Below are experts of layer 7 (counted from 0) of a mixture-of-experts language model. Rows are named router (the router's row for the expert), down (a neuron's output weights, with its number) and show model dimensions 48-95. Each number is 128 + 24 x the weight over its row's rms, rounded and kept within 0 to 255.
After each expert's rows: a language model's description of what the expert responds to. This comes from a sample of Wikipedia text that the model never trained on.

# expert 14
router [ 79 135 163 148 134 106 171 158  98 114  98 131 107 131 156 124 155 122 106 142 147 143 120 105 129 130  96 129 123 103 107 146 160  99 111 124 138 146 127 151 112 123 120 176 142 150 107 125]
down0 [155 124 132  94 173  66 137 110 139 108 108 135 137 133 157 148 108 134 142 113 173 113 111 121 102 157 127 109 136  95 123 134 129  87 141 139 119 130  85 150 171 116 146 133 156 110 105 172]
down1 [110 163 136 154 139 147 116 168 115 163 161 138 119 139 150 117 117 116 119 147 108 141  89  88 106 167 125 140 105 115 104 120 148 101  89 113 135 129 174 104 105 170 112 150 129 136 122 139]
down2 [154 119 108 124 145 141 106  97 183 118 169 131 145  88 128  95  93 111 121 118 122 129 107 146 166 150 111 170 103  93 136 128 107 146 124 134 136 142 105 147 121 157 133 112 157 143 133 141]
down3 [106 125 154 100  88 129 124 129 108 123 108 103 149 125 121 127 108 140 151  99 136 104 147 107 155 125 126 116 135 125 119 114 129 140 124 149  80  61 128 134 115 145 149  91 168 150 140 111]
down4 [155 125 143 125  95 118 114 109 141 201 142 113 148 135  85 133 115 124 156 143 111 109 100 111 157  91 105 158 118 142  92 105  98 171 153 151 145 127 145 116 103 128 100 132 128 105 139  99]
down5 [ 86 129 158 114 130 151 115 146 149  84 161 100 178 120 112 132 154 154 118 161 140 168 173 127  94 144 156 119 180 123 128 145 128 148 104 132  90 127  83 158 114  76 154 149 149 154 118  90]
down6 [117 157 169 115 162 123 123 109 171 104 118 114 134 146  90 149 114 108 104 123 165 123  98 202 103 153 109 132 125 129 146 105 170 135 143  97 109 161 113 111 111 155 137 158 118 159 159 108]
down7 [109 107  98 140 148  99 106 131 133 164 127 135 120  60 140 100 120 150 145 131  85 106 125 116 114  69  88  88 138 121  79 131 155  92 146 127 132 106 106 110 123 133 106 151 100 111 107 116]
down8 [158 122  83 119 106 182 119 156 140 157 111 127 140  92  89 164 110 139 140 147  80 132 135  96 110  73 152  93  98 152 120 124  94 152 122 146 153 123 124 138 110 150 159 140 174 103 143 113]
down9 [ 66 128 150 116 116 137 121 166 110 188 107 119 126 128 130 107  92 131 117 118 155 143  92 118  95 159  91 138 151 133 137 139 149 125 133 144 139 101 143 153  83 112 113 129 158 119 157  97]
down10 [108 118 113 133 146 147 182 121 147 138 173 121 105 158 167 114  99 132 120 112 159 146 111 144 134 164 153 134 149 135 132 119 139 170 157 110 120 131 155 137  81  99 144 105 103 148 123  87]
down11 [192 132  95 139 148 101  88  97 181 109 135 154 140 168 120 147 103 100 149 107 164  96 134 129 105 126 176 102  92 154 117 131 156 102  91 109 123 154 149 120 143 176 150 134  90 155 153 153]
down12 [100 147 147 155 159 135 143  97 154 130 145 115 142 167 114 115 153 132 100 143  83 159 144 138  68 141  89  91 130  81  92 106 133 121 132 131  85 142 154 131 117 122 104 127 136 122  88 104]
down13 [122 118 102 156 127  84 139 157 152 105 106 171 104  97 136 108 147 113 133 133 132  96 115 123 120 129 150 149 117 116 120 134 112 127  89 122 160 128 122 125 150 135 146 144 163 141 129 125]
down14 [151  95 128 135 130 135  95 108 130  71  84 156 155 142 134 129 142 120 141  87 109 168 152 157 116 109 157 102 147 124 164 143 132 135 137 132 128 134 151 120 128 115 157  89 165 107 130 142]
down15 [135 133 131 125 117 138 113 139 123 124  94 113 125 122 122 123 125 129 195 135 121 113 142 135  92  78 130 116 125 128 144 136 120 124 128 142 130 120 146 181 114 107 123 127 126  84  76 111]
What it handles: Personal given names. Given and middle names and name pieces of people, mostly in biography headers and taxonomy boxes, e.g. Brett Michael Kavanaugh, Alan, Nelson, Od-ont-amblyopus.

# expert 22
router [119 108 165 107 157 149 114 111 132 169 142  97  99 102 125 144 107  86 120 112 148 104 129 139 139  98 167 137 116 104 139 111 151 154 157 156 165 162 152 129 125 110 153 136  96 106 123 122]
down0 [104 124 151 132 136 147  94 110 155 118 146  78 160 154  98 182 165 121 102  92 159  95 143 123 133 166  66 140 145 107 158 153 117 145 121 148 142 160 142  99 160 151 118 138 112 104 143  82]
down1 [116  99 153  91 119 154 163 101  94 129 112  58 145 126 121 123 135 185 105 155 126  95 122 129 165 109 110 145  93 137 138  92 137 144 169 129 149 157 117 103 131 132 110 137 132 123 130  88]
down2 [142  90 117  78 132 143 117 124 129 115 113 135 125 176 147  95 167 115 112 119 135 119 116 144 119 160  77 150 111 129 120 154  93 125 119 137 106  92  87 138 147 143 129 134 155 114 129  82]
down3 [153 111 179 121 108 100 146 118 132 126 126 144 176 154 143  85 120 169 126 109 152 126 170 117 108 113  99 107 162 102  78 133 100 131 143 151 120 125 108 124 109  68 113 105 149  91 132 109]
down4 [116 120 108 114  99  92 127 147 111 118 141 151  77 155 139 144 166 120 118 104 100 102 157 140 119 118  90 146 120 112 142 139 134 122  93 124 120  84 133  98 115 114 171 120  96  99 151 206]
down5 [ 80 128 147 128 103 109 128 177 104 120  91 190 131 173  96  96 143 162 126 147 134  98 127 115 109 150 117 138 157 107 142 146 142 114 101 144  97  87 143 126 100 130  82 142 104 105 173 162]
down6 [117 123 112 145 144 111 138  95 151 133 156  82 140 102 128 168 129 125 111 151 133 129 104 130 180 139 106  90 138  92 102 130 158 152 131 154 168 167 131 108 121 113 169 100 153 131 118  76]
down7 [144  86 129 134 132 147 157 163 128 124  81 112  92 176 139 137 117 140 119 131 168 133 149 102 127 138 153 108 103 101 146 141 146 142 121  78 154 140 104 163 166 121 128 130 113  97 113 112]
down8 [127 161 132 142 162  70 148  75 135 134 147 191 168 107 116 136 125 108 141 120 148 164 120 136  86 105 103 106 120 125  59 123 128 119 144 158 124 163 125 150 114 131  94 110 128 120  90 125]
down9 [123 129 127  89  97 130 113 192  88 107 112 188 110 141 111  90 158 150 124 151 117 113 157 150 122 110 114 139 120 145 135 135  93 132 105 102 110 100 127 129  95 130 110 166 125 114 154 197]
down10 [156 119 144 208 135 139 154  78 142 144 128  53 146 123 133 150 121 110 146 126 149 140  90 119 160 128 155 124 131  77 122 135 147 137 149 173 187 176 112 124 160 109 149 115 122 118 108  66]
down11 [144 133 135 136 145 133 123 178 138  82 111 126  82 129 137 129 150 114 171 149  93 119 139  70 120 138 148 164 118 145 122 172 129 132 111 127 139 118 112  97 126  71 155 140 124  95 110 118]
down12 [108 121 116 105 113 102 110 167  97 126 104 199  89 150 106 107 134 130 119 137 110 140 124 164 106 108 135 184 121 127 127 129 143 120 105 100 106 112 120 116  95 106 109 149 115 122 152 205]
down13 [169 158 154 150 174 126 140  95 113 140 145  88 155  97 146 156 115 121 108 138 138 131 126 118 153 162  95 116 171 128 134 123 124 129 101 119 212 146 158 135 105 147 142 117  65 100 130 135]
down14 [158 121 105  99  88 144 137 117 141 136  64  70 133 163 107 100 135 173 102 122 136 118 120 104 122 148 176 155 139 166 152 132 120 146  95 117 133 101 143 129 130 135 103 124 134 162 180 142]
down15 [ 99 146 122  88 125 158 102 182  94 101  72 152  68 156  92 117 137 147 160 136 115 130 183  73 113  90 112 135 139 132 138 137 111 142 131 124 107  96 125 132 118 135 140 164 154 128 152 200]
What it handles: Sentence-ending periods. Periods and closing punctuation ending sentences in prose, such as after census figures or plot events, before a new sentence.

# expert 1
router [120 123 125 168 141 138 112 181 158 109 116 146 134 159 120  93 133 143 139 118 108 129 128 132 162 161 158 131 126 180 156 119 111 112 107 130 115 127 128 123 124 105 116 117  90 121 135 147]
down0 [131 136 101 158 148 130 114 144 129  91  85 148 137 146 129 136 102  95 116 142 157 145  81 166 129 145 140 144 113 133  98 117 149 108  99 144 139  97 131 106 150 136 119 165 122 150 131  90]
down1 [134 108 191 113  79 160 121 142 134 140 152 145 142 144 101 153 172 112 111 116 155 150 148  87 148 146  97 166 136 105 126 120 102 128 148  98 141 108 111 110  87 119  89 114 130 140 173 150]
down2 [133 130 147 125 124 112 135 116 147 111 118 151 104 170 116  99 148 132 144 153 115 104 127 137  89 159  97 124 135  66 153 107 139 128 107 135 121 142 149 111 114 123 131 154 153 131  71 154]
down3 [165 130 111 146  90  93 140 129 155 117 166 130 136  75 144 136 116 129 116 118 153 131 149 116 105 157 166  95 141 128 146 134  89 113 101 143 116 142 140 133  93 147  98 150  67 109 128 185]
down4 [112 124 116  84 159 157 152 122 172 119 117 151 115 105 123 192 126 166  97 148 115 115 119 113  90 146 123 162  90 128 158 174 179 127 115 122 113 137 144 142 128 117 118 106 106 114 152 128]
down5 [ 79 143 128 146 119 155 128 152 176 126 118  97 143 105 118 129 144  94 142 125 162  85 134 107 101 105 147  97 129 142 128 130 101 174 128  92 138 156 137 123 113  67 132 175 123  90 121 122]
down6 [102 149 135 131 139 107 123 144 153 118 144 160 106 140 135  69 128 155 120 133 140 132 136 140 122 104 166 145 133  70 121 105  90 154 118 135 151 136 111 141 132 116 117  91 105 143 102 171]
down7 [142 121 145 169 125 115 131 150 144 118 135 126 161  71 128 132 162 114 174 109 116 138 144 168 109 108 139 131 116 149  83 147 127 139 106 108 102 117 124 124 175 129 111 130 147 146 114 123]
down8 [131 121 112  95 157 132 155 133 125 105 161 130 119 127 105 169 122 126  58 103 132 130 136 129 126  90 145 126  82 158 113 168 121 114 160 122 109 135 145 125 146 122 157  53 127 159 132 143]
down9 [130 159 106 138 130 105 151 131 189 162 112  78  96 119 145 152 106 141 129 145 128 183 122 141  88 160 129 133 122 121 161 126 115 122 151 134 159 158 115 113 170 111 142 126 138 166 152 145]
down10 [ 90 115 109 141 148 153  95 141  90 116  70 110 123 192 120 137 179 155  91 150 159  96 153 101 154 153  84 135 145 138 100 136 113 105 120  94 122 132 108 155 149 134 100 127  98 109 176 151]
down11 [101 126 140 142 125 104 151 137 157 152 141 152  80 129 127 124 114 120 139 118 143  60 106 105 155 135 155 134 146  95 133  90 121 121 158 137 116 121 141  92 138 113 124 168 121 165 126 157]
down12 [139 121  81  96 132  95 105 129 167 129 149 180 116 139 123 130  95 113 147 131 139  96 124 131 117 110 103 105 141 146 191 120 115 144 132 129 155 110 117 146 111 149 137 136 144 123  87 149]
down13 [136  98 153 129 109 107 144 165 136 101  78 131 144 135 131  98 179  86 169 120  89 116 193 148 134 132  97 116 111  84 158 115 124 102 146 127 122 115  97 134 106 140 111 111  97 110 164 142]
down14 [128 101 150 132 126 111 129 107 156 144 144 148 127 157 152  97 112 102 114  92 152  82 134 148 159 137 134  93 131  97 111 159 129  94 103 122  76  80 132  88 168 137 123  96 126 170 110 181]
down15 [135 137 141 139 157  85 114  97 161 145 165 148  71 135 148  73 141 144 136 144  98 205 126 144 114 130 148 115 128 120 118 140 121  71 120  98 182 117 113 116 120 136 145 124 121 143 124 147]
What it handles: Mid-word short syllables. Short vowel-consonant word pieces inside a word, often right after b or g, such as b-is-exual, gu-it-ars, le-is-ure, l-as.

# expert 26
router [161 101 100 122 126 114  91 159 117 115 162 104  71 167 104 145 103 151 128 120 131 125 120 123 172 104 121 159 149 135 151  90 142 134 143 132 151 131 148  95 114 136  96 119 153 129  93 104]
down0 [ 85 149 101  95 126 181 121 156 139 145 135 110 176 149 112 162 133 161  83 111 130 112  87 138  73 151 109 152 121 110 114 108 102  82 137 115 132 119 128 141 125 135  84 152  92 114 122 134]
down1 [137 146 113 128 119 108 130 106  95 125 164 128 111 134 121 125 125 123 145 158 149 163 130 105 127  78 145 142 156 111 149  99 134 132 109 175 124 129  79 104  97 125 166 168 130 123 101 132]
down2 [110 137 156 118 155 109 130 138 152 145 116 165 155  93 149 141 124 101  69  93  88 189 111 150  82 141 121 158 111 156 155 160 127 126 132 165 139 107 124 141 132 103 137 138 168 132 112 113]
down3 [ 97 106 139 150 155 128 145 193 110 131 150 111 120 107 116 141 171 159 174 114 143 133 118 127 100 100 105  89 139 148 133 131 158 154 138 126 143 164  87 151 196 116 113 131 148 112 132  87]
down4 [121 101 151  85 166 129  93 136 127 129 152 127  89 129 146  99 120 128 186  84 129 134 130 142 134  83 114 167 115 150 182  96 139  83 165 130 134 158 132 111 135 106 123  95 132 139 110 200]
down5 [126 151 104  88 121  86  71 112 127 117 118 155 162  86 103 147 165 155 123 119 110 117 131 137  91 136 108 135  98 117 135 108  87 144 132 123 159  94 118 110 135 131 111 106 117 134  99 150]
down6 [164 107 149  86 127 117 111 127 130 146 117 120 152  97 135  97 149 125 106 160 150 128 127  69 114 119 153  87  88  92 113 133 192 170 110  98 160 126 150 140 163 117 130 157 122 156  80 125]
down7 [123  98  85 134 125 146 153 109 155 125 113 161 114  67 164 133 123 148 119 104  76 107 118 150 137 129 133 131  79 142 159 123 136  90 154 124 124  91 122  62 159 111 128 146 143 107 124 138]
down8 [137 124 136 122 131 111  75 126 114  89 129 117 156 133 147  74 131 117 102 134 123 116 139 160 117 159 158 124 113 152 132 121 133 112 145 130  85 115 120 158 166 169 140 100 151 126 156  98]
down9 [128 128 109 105 160 136 157 145 133 132 134 129 121  66 167 171  60  95 136 115 129 159  99 157 138 159 142 108 122 137 136 117 124 130 125 136  93  78 107 130 172  80 111 153 130 116 134  92]
down10 [135 134 122 141 146  94 108 127 142 131 106 121 122  78 130 134 112 100 117 103 105 133 121 114 135 111 130 161 114 153 111 113 143 160 136 153  70 125 102 102 132 156 145 132 171 152 138 132]
down11 [112 129 107 138 150 115  97 164 104 165 105 137 116 111 117 163 158 181 161 141 113 110 142 116 159 109 146 133 155 136 105 147 141 150 149 156 123 145 141 103 114 136 138 129 129 129 100 117]
down12 [124 126 117  92 147 134 125 124 139  99 109 167 165 167 113 149 116 148 139  87 112 120 124 127 114  99 103 148 115 113 150 130 119 179  93 125 128 126 117 162 163 167 135 103 145 153 110  98]
down13 [103  91 130  76 163 150 105 123 126 134 111 155  90 153 100 121 139 148 106 128 167 113  99 153 114 104 119 150 139 133 101 133 117 136 118 147 143 137 155 114  83  89 144 116 164 152 158 145]
down14 [ 98 136 103 141 137 150 114 132 134 163 101 148 115 118 110 122 104  85 143 144 116 169 152 143 168 129  75 120 118 135 132 134  90 152 130 167 113 147 126 124 139  85 140 131  96 126 160 154]
down15 [115 129 141 104 141 133 149 111 116 185 143 130 146 163 117 131 103 176 135 143 152 142  93 141  96 138  95 140 129 106 111 160 149  97 157 138 103 150 106 126 148 145 169 113 175 140 107 115]
What it handles: Word-second-piece endings. Pieces following an initial capital letter in place and proper names, e.g. V-ale of Clyde, V-ine-gar Hill, P-iers, plus closing parentheses after years.

# expert 6
router [195 133  96 127 149 122 148 164 118  98 147 135  83 135 149 150  95 101 128  88 111 103  94 119 169 157 125  73 120 112 117 149 125 117 124 122 144 117 153 108 108 144 135 167 109 147 154 130]
down0 [140 131  99 158 142 115  75 184 150 107 120 152 111  96 106 120 131 149 144 121 147 142 134 121  71  74 163 122 128 130 132 158 122 164  90 119 114 120 139  82 140 145 128 145 156 120 117 116]
down1 [168  88 115 139 142 105  80 138 156 139 144 105 166 109 129 145 132 134 116 135  80 158 111 183 104 143 124  98 160 100 136 119 101 108 162 184 152 150 111 134 149 121 131 148 152 144 117 169]
down2 [142 137 144  81 143 141 113 108 177 123 118  95 136 116 144 171 102 127 106 153 132 139 161 181 143 142 158  79 114 115 163 134 143 178 137 162 116 115 120 119 103 143 101 142  98 135 114 117]
down3 [ 97 143 106 136  85 108 132 118 114 116 139 173 108 119 134 110 149 139 128 162 142  84 146 160 111 101  89  81 126 120 119 138 105 118 104 148  96 116 129  90 117 144 120 152 126 122 168 155]
down4 [137 113 119 162 124 170 175  94 115 128 185 150 147 159  94  80 119 129 123 134 131 169 108 103 100 100 158 149 143 138 169 110 136 124 129 108 140  85 190 115 116 130 126 115 123 145 133 124]
down5 [112 133  94 145  92 132 169 161 156  96 142 108 138 149  84 161 160 180 154 140  76  83 133 116 110 101 136 122 150 122 134 116 122 149 141 151 155 166 122 126 154 139 124 107  98 115 121 152]
down6 [135 131 135 120 131 145 153  85 125 120  64 143 113 144 174  92  65  84 142  90 144 133 130 104 164 162 161 136 120 110 112 117 157 134 118 150 118 114 144 120 155 108 118 107 125 134 101 130]
down7 [138 151 121 146 119 105  97 131 134 131 124 127  89 159 115 135 145 148 150  89 126 147 175 134 184 133 103 119 104 122 121 156 145  93 155 131 152 128 192 131 136  93 108 116 107 129 137 106]
down8 [138 110 156 125  64 122 127 169 105 130 128  97 124 134 120 142 166 170 137 125 115 132 142 134 133  85 131 153 145 134 180 174 146 139 124 129  86 112 122 121  98 108  96 115 164 108 108 123]
down9 [166 136 152 138 163 115 128 128 115  87 165 140 142  88 146 119 111 162 103 129 134 146 160 177 150 140 177 144 119 125 121 138 110  98 150 134 103 159 107 121 133  99  96  84 137 124 156 157]
down10 [146 124  76 144 101 111 132 159 108 145 149  99 151 122 103 101 149 136 112 137 112 134 114 131  78 156 133  96 102 140 122  55 164 110 170 152 120 155 155 115 124 140 150 115 122 116 164 159]
down11 [155 140  89 132 180 103  99 121 176 122 134 145 130  83 110 133 133 111 158 108 140 113 115 105 154 139  99  92 123 114 124 147 111  99 136 123 144 158  95 139 156 113 125 168 128 162 130 199]
down12 [120 131 110 162 133  85 134 126 122 146  94 121 104 101 144 118 150 115 156 137 101 108 137 113 143 129 133  81 144 116 171 144 135 194 149 145 106 155 129 148 176 129 172 132 119 123 147 173]
down13 [126 104 181  93 137 102 118 127 166 147 106  92 138  94 128 140 143 136 125 148 107 141 141 129 108 101 124 104 143  86 137 144 125  96 160 150 137 127 131 134 137 117 125 111 131 117 108  90]
down14 [124 160 154 170 107 102 167 117 142 108 166 123 169  97 154 103 120 136 149 104 148 120 108 148 153 144 108 131 138 128 132 130 124 109 176 125 137 120 140 158  85 118 133 109 132 141  88 124]
down15 [119 148 126 150 122 158 120 147  84  73 141 147 122  96 160 106 123 120 156 121 129 109 149 100 143 135 159 173 133 124 118 133 164 121 107 135 118 131 149 125 112 130 121 119 135 146 108 129]
What it handles: Foreign and odd pieces. Raw UTF-8 byte pieces of accented or non-Latin letters and odd fragments of foreign names, such as Ci-ud-ad, Mārti-ņ-š, Lim-erick.

# expert 3
router [148 114 152 101 133  91 107 182 147 140 133 151 132 194 137 157 154 107 170 107  84  91  94 118 140 132 130 110 141 157 132 106 131 146 138 169  99 148 111  94 132 123 147 106 122  76 118 134]
down0 [100 119  92  87 126 179 137 104 120 107 126 189 144 129 130  97  67 174 119 124 121 142 122  93 141 116 135 127 130 163 140 110 100 145 119 128 150 147 110  88 147 144 101 130 139 129 130 155]
down1 [129 130 154 145  98  87 128 152 124 119 106 126 123 132 124 136 112 113 130 155 127 131 106 120 142 118  95  87 124 128  78 105 117 148 115 149 115 134  78 104 145 126 125 112 167 115  97 112]
down2 [ 92 104 154  70 137 183 148 151 128 101 117 140 158 124 101 155 146 158 105 174 116 123 112 151  87 146 134 116 116 133 156 123 126 123 117 105 107 136 141 151 129 178 124 131 141 113 109  90]
down3 [153 124 154 141 164 145  96 161  90 128  65 112 148  98 113 101 116 147 138 130 166 130 149  97 101 115 116  87 171 166 118 139 125 159  99 144 167 170 118 145  86 120 101 137 121 156 100 169]
down4 [140 141 120 133 120  96 118 144 128 157 151 157 125 124 145 134 133 149 131  91 142 113 168 139 147 171 111 145 156 141 144 120 142 117 123 155 127 149 134 137 150 112 115 184 110  92 164 204]
down5 [139  91  98  97 110 137 141  99  80  89 103 128  97  80 137  95 108 107 146 118 136 161 135 123  91 107 159 146 119 129 168 147 122  94 103 132  81 126 122 108 168 122 118  94 157 147 140 102]
down6 [109 127 142 110 115 146 138 123 141 134 143 138 142 166 152 101 113 117 155 102 105 121  94 142  98 152 142 119 134 148 106 171 129 143 108 120 104  89 182 130 152 143  89  81 124 168 117 124]
down7 [165 128  97 135 159 120 154 126 103  91 160 153 146 127 128 128 147  99 159 129 165 113 107 118 136 123 158 105 123 115 183 149 145 106 186 157 164 130 134 109 149  86 109 153 188 128  73 121]
down8 [143 114 135 120 137 123  84 100 124 139 140 114 133 153  84 109 108 115 128 139  96 156 146 153 178  89 151  96 158 107 150 145 106  93 160 117 134 137 104 104 115  68 132 129  98 121 115 182]
down9 [153 142 144 172 103 122 119  97  98 139 120 102 148  92 121 110 138 104 117 123  96 124 131 152 130 181 114 117 136 130 116  99 126 124 104 150 143 114 126  81 127 131  70 121 151  71 158 137]
down10 [116 149  72  93 157 110 137 116 161  94 155 163 118  67 126 156  88 158 152 132 143 109 168 123 102 135 136 150  98 152 148 120 141  83  94 129 140 112 162 146 121 117 125 157 120 140 105 146]
down11 [100 134 134 119 119  89 127 134 104 140 122 115 112 173 158 112 121 123 137  81 130  85  86 135  92 117  90 190 141 135 109 137 128 139 117 145 124 189 118 103 108 130 113 128 125 137 143 127]
down12 [110 130 130 144 106 103 181 157 143 139 162 151 162  87 114 134 159 121 128 125 125 148 129 119  98 123 126 142 138 123 138 129 131 118 158 138 145 163  92 127 134 117 125 178 149 126 138  90]
down13 [120 143 159 133 138 163 125 163  96 120 150 169 117  92 101 122 137 140 111 113 135 115 160 120 130 141 163  93 131 134 146 111 110 116 139 117 105 122 130 107 132 162 138 146  94 129 123 162]
down14 [136  93 170 178 111 135 126 109 143 133 117 175 137 137  96  80 133 104 145 151 104 141 173 115 138 105 114 104 137 129  98 128 152 186  90 109 121 127 149 118 171 142 107 102 119 113 149  91]
down15 [135 115 157 160 107 149 134 147 133 128 108 107 108 155 122 133 112 127 130 153 156 128 141  89 113 118 147  80  98  99 148 131 117  96 160  98 125 104 122 103 115 166  98 143 174 120 115 133]
What it handles: Short-vowel rhyme pieces. Word pieces with a vowel and final consonants after an initial consonant, mostly in names, such as H-ank, Dw-ight, N-ash, T-enth.

# expert 4
router [105 131 124 148 153 108 141 138 155 163 155 158 134 156 127 180  98 137 118 191 119 117  72 129 117 142 144 110 119 140 120 134 137 125 114 103 100 160 106 112 134  90 107 170 162 123 154  79]
down0 [133 170 157 128 158  89 107 110 123 118 150 134  43 101 112 162 169 100 160 140 110 129 134 101 107 179 131 106 136 120 148 133 118 140 177  95 148 160 121 100 158 107  97 164 139 127 137 122]
down1 [118 141 120 132 115 125 128 113 113 152 101 122 128 175 151 141  94 108  91 113 173 144 111 121 176 113 112 108  98 137 115 117  98 162 112 138 134 103 149 143 116 144 161  86  67 125 122 130]
down2 [135 123 123  80  98 137 151 131 151  98 115  89 152 117 164 161 174 117 110 154 118 113 103 119 127 163 124 130 109  97 146 138  83 142 123 126 145 145  97 110 171 129 153 137 117 141 101 106]
down3 [129 124 117 107 135 148 131 132 130 133  85 165 162  75 151 109 133 105 131 107 142 118 136 138 167 141 182 127 136 159  96 132 144 128 102 135 138  88 124 133  74 134 168 142 133  93 136  88]
down4 [118 162 122  83 139 109  90 117 138 101 158 136  78 169 120 142 105 108 173 101 139 110 117 153 120 119 131 112 112 113 127 119  69 127 122 113 119 106 160 158 114 154 130 137 148 153  93 167]
down5 [154 156 134 124 151 149 106 115 125 156  95  91 126 167 111 118 131 119 114 145 149 123 158 102  98 132 164 136  98 116 127  85 119 137 112 127 202 167 124 173 140 115  95 143 136 109  82  76]
down6 [115 135 116 104 115 106 139  88 156 144 130 133  97 123 107 133 122 119 100 132 147 158 116 148  97 132 168 112 112  91 121 128 141 119 110 157 156 118 150  82 173 111  87 146  94 174 164 138]
down7 [125  95 125 111 133 129  97 144 111 124 184 134 143 130 122 100 134 165 111 150 114 178 128 109 102 106 156 121 111 143 131 143 154 100 135 121  80 151 117 163 134 134 108 105 157 120 134 102]
down8 [112 122 140 102 153 159 162 151 156 127 128 150 177 161  84  97 151 124 152 130 110  89 163 134 157 122 134 140 146 100 120 112 139 140 134 143 122 149 115  93 118 132 127 115 118 113  93 110]
down9 [120 134 105 145 145 108 151 135 114  92 115 142 124 137 168 134 150 141 113 149 132 147 164 100 126 183 173 165 178 166 114  94 158  92 128 149 142 107 135 143 114 138 128 101 109 113 172  87]
down10 [127 117 133 140 100 149  93  86 134 133 102 129 139 150 124 123 149 138 103 144 115 172  94 128  79 148 118 115 125 128 129 109 116 115 104 116 138 137 136 122 154 119 125 167 146 143  70  77]
down11 [132 138 147 133 136 144 108 124 121 116 129 191 140 149 109 130  73 140  95 125 108 120 141 127 138  83 105 128 134 127 142  88 114 118 197  81 116 100 159 116 108 147 109  99  88 162 109 108]
down12 [ 83 131 127 161 135 168 103 131  94 147 104 157 100 146 172 135 122 114 119 110 123 112 189 120 157 115  96 147 127 116 120 109 118  85 166 133 148  92  80 151 115 123 141 138  86 116  81 162]
down13 [145 113 147 139 112 136 112 193 136 164 127 106 112 107 143 125 157 154 132 176 115 182 125 178 132 157 143 134 122 153 117 164 170 140 103 114 136 111 128 117 135 157 116 117 184 122 181  96]
down14 [179 139 142 159  96  83 138 119 128 151 111 100 107 120 144 124 132 170  98 127 116  94 146 143 149 156 123 168 115 132 135  99 137 118 125 153 113 168  95 110 144 133 156 142 133 135 177 194]
down15 [166 134 121 139 143  79 111 137  97 105 126 109  84 147 101 138 121 120 102 116 111  99 135 152 131 143 156 143 124 141 128 141 136 123 130  85 138 132 167 101 178 190 132 148 122 111 112 117]
What it handles: Role and office nouns. Nouns and agent suffixes naming a person's role, often after the or a, such as Director, member, President, competitor, citizen.

# expert 31
router [136 143 141  98 146 135 128 142 142 114 141 122 158 107 104 105 146 137 106 134 121 141 151  93 138 142 110 116 106 132 148 180 124 150  81 142  93 150  58 147 142 104 114 132 130 135 100 115]
down2 [116 105 109 121 120 126 161 173 143 122 114  91 133 115  96 149 178 132 146 109 130 139 136 149 146 126 135 147 137  83 122 139 128  85 151 143 165 114  97 185 108 135  87 125 124 120 116 165]
down3 [120  98 130 163 140 149 136 187 124 139 146 159 132 144 124 102 143 115  73 109 135 151 120  89 105 130 156 134 153 142 132  87 127 104 103 142 145 113  85 106 119  68 115 133 129 127  82 113]
down4 [159 127 118 119 160 130 143 118 121 114 120  73 203 103 108 136 132 114 138  87 127 143 156 147 108 169 127 128 146 117 151 145 158 117  89 143 175 162 131 169 140 128 120 123 122 140 135 138]
down5 [151 139 163 135 171 129 178 145 130 134 157  92 140 101 141 132 105 143 152 129 188 160 155 114 143 171 141 103 146 150 147 129 105 116  93  95 117 130 136 120 159 122 154  96 118 130  91  71]
down6 [105 130 142 139 136 137  78 154 110  86 120 120 111 161 137 122 139 109 141 121 121  95 135 114 131 107 152 138 123 120 118 153 104 179 128  76 120 119 172 120 124 146 158 103  99 125 153  93]
down7 [ 91 143  97 125 142 128  77 102 109 113 158 134 141 122 118 145 143 114 104 101 104  96 149 170 132 148  96 132 118 139 149  80 104 104 141 114 137 154 157 148  55 151 104 120 127  89  99  98]
down8 [156 139 134  99 141 140 100 143 163 119 104 112 102 117 107 120 110 148 118 128 143  93 137 121 132  88 127 137 107 101 137 151 114 156 151 145 118 129 131  86 135 116 193 100  99 117 148  98]
down9 [ 91 119 124 137 129 117 102 116 122 148 111 110  99  75 101 133 106 173 131 150 107 108 117 124 149 129 118 104 122 121 123 143 134 105 136 142  91  92 161 135 101 179  63 123 133 112 136 120]
down10 [152 170 146 141 122 132 134 115 107 129 116 162  86 156 144  98 127  73 103 131 107 144 109 145 132 107 136 171 156 124 107 108 163  86 138 114 139 126 105 130  92 120  89 123 119 134 100 108]
down11 [ 99 158 136 120 154 161 101 146 104 141 145 126 113  95 134 142 131 158  87 161 167 135 124 117 177 105  91 175  88  93 111 144 152 111 107 138 135 131 146 134 122 168 134 132 104 169  87 179]
down12 [ 91 136 146 139 120 109 117  86 157 125 139 118  94 133 147 101  90 176 115 141 112 101 101 171 116  71 111 122 132 150 127 143 133 137 145 120  74 140 124 145 141 113 121 145 140 129 154 170]
down13 [112 150 135 159 116  75 143 139 150 113 119 121 122  97 123 109 109  90 157 127 141 145 130 119 116 125 179 163  89 108 100  95 197 105 137 127 145 105 103 120 103  82 115 103 114 136 105 162]
down14 [144 107 110 127 153 108 124 130 166 140 133 124 195 109 114 111 148 120 149 132 147 112 142 169 113 143 111  76 116 114 168 143 173 105 116 189 136  81 173 108 131 149 117 113 126 116 117 175]
down15 [143 113  95 116  99 126 110  85 153 135  76 128 116 131 139 106 121 146 164 144 141 143 119 126 141  99 136 151 155 113  69 123 120 140 174 142  81 132 144 118 150 149 136 125 124 118 168 129]
down16 [123 160 174  82 134 160 132 137 144 131 110 165 185 117 121  81 134 110 116 152 121 107 151 122  99 118 143 113 122 127  88 102 167 123  86 116 132  92 152 130  97 133  94 136 150 129 127 132]
down17 [135  92 131 130 133 148 129 192 118 148 146 128 196 179 140 153 136 130  90 151 178 159 132  92 145 125 139 112 135 113 130 125  63 104  67 127 140 141 124 137 178 103 114 102 130 132  81 125]
What it handles: Forms of be and have. Main and auxiliary verbs after a subject, chiefly was, is, were, are, been, had, as in The town was settled.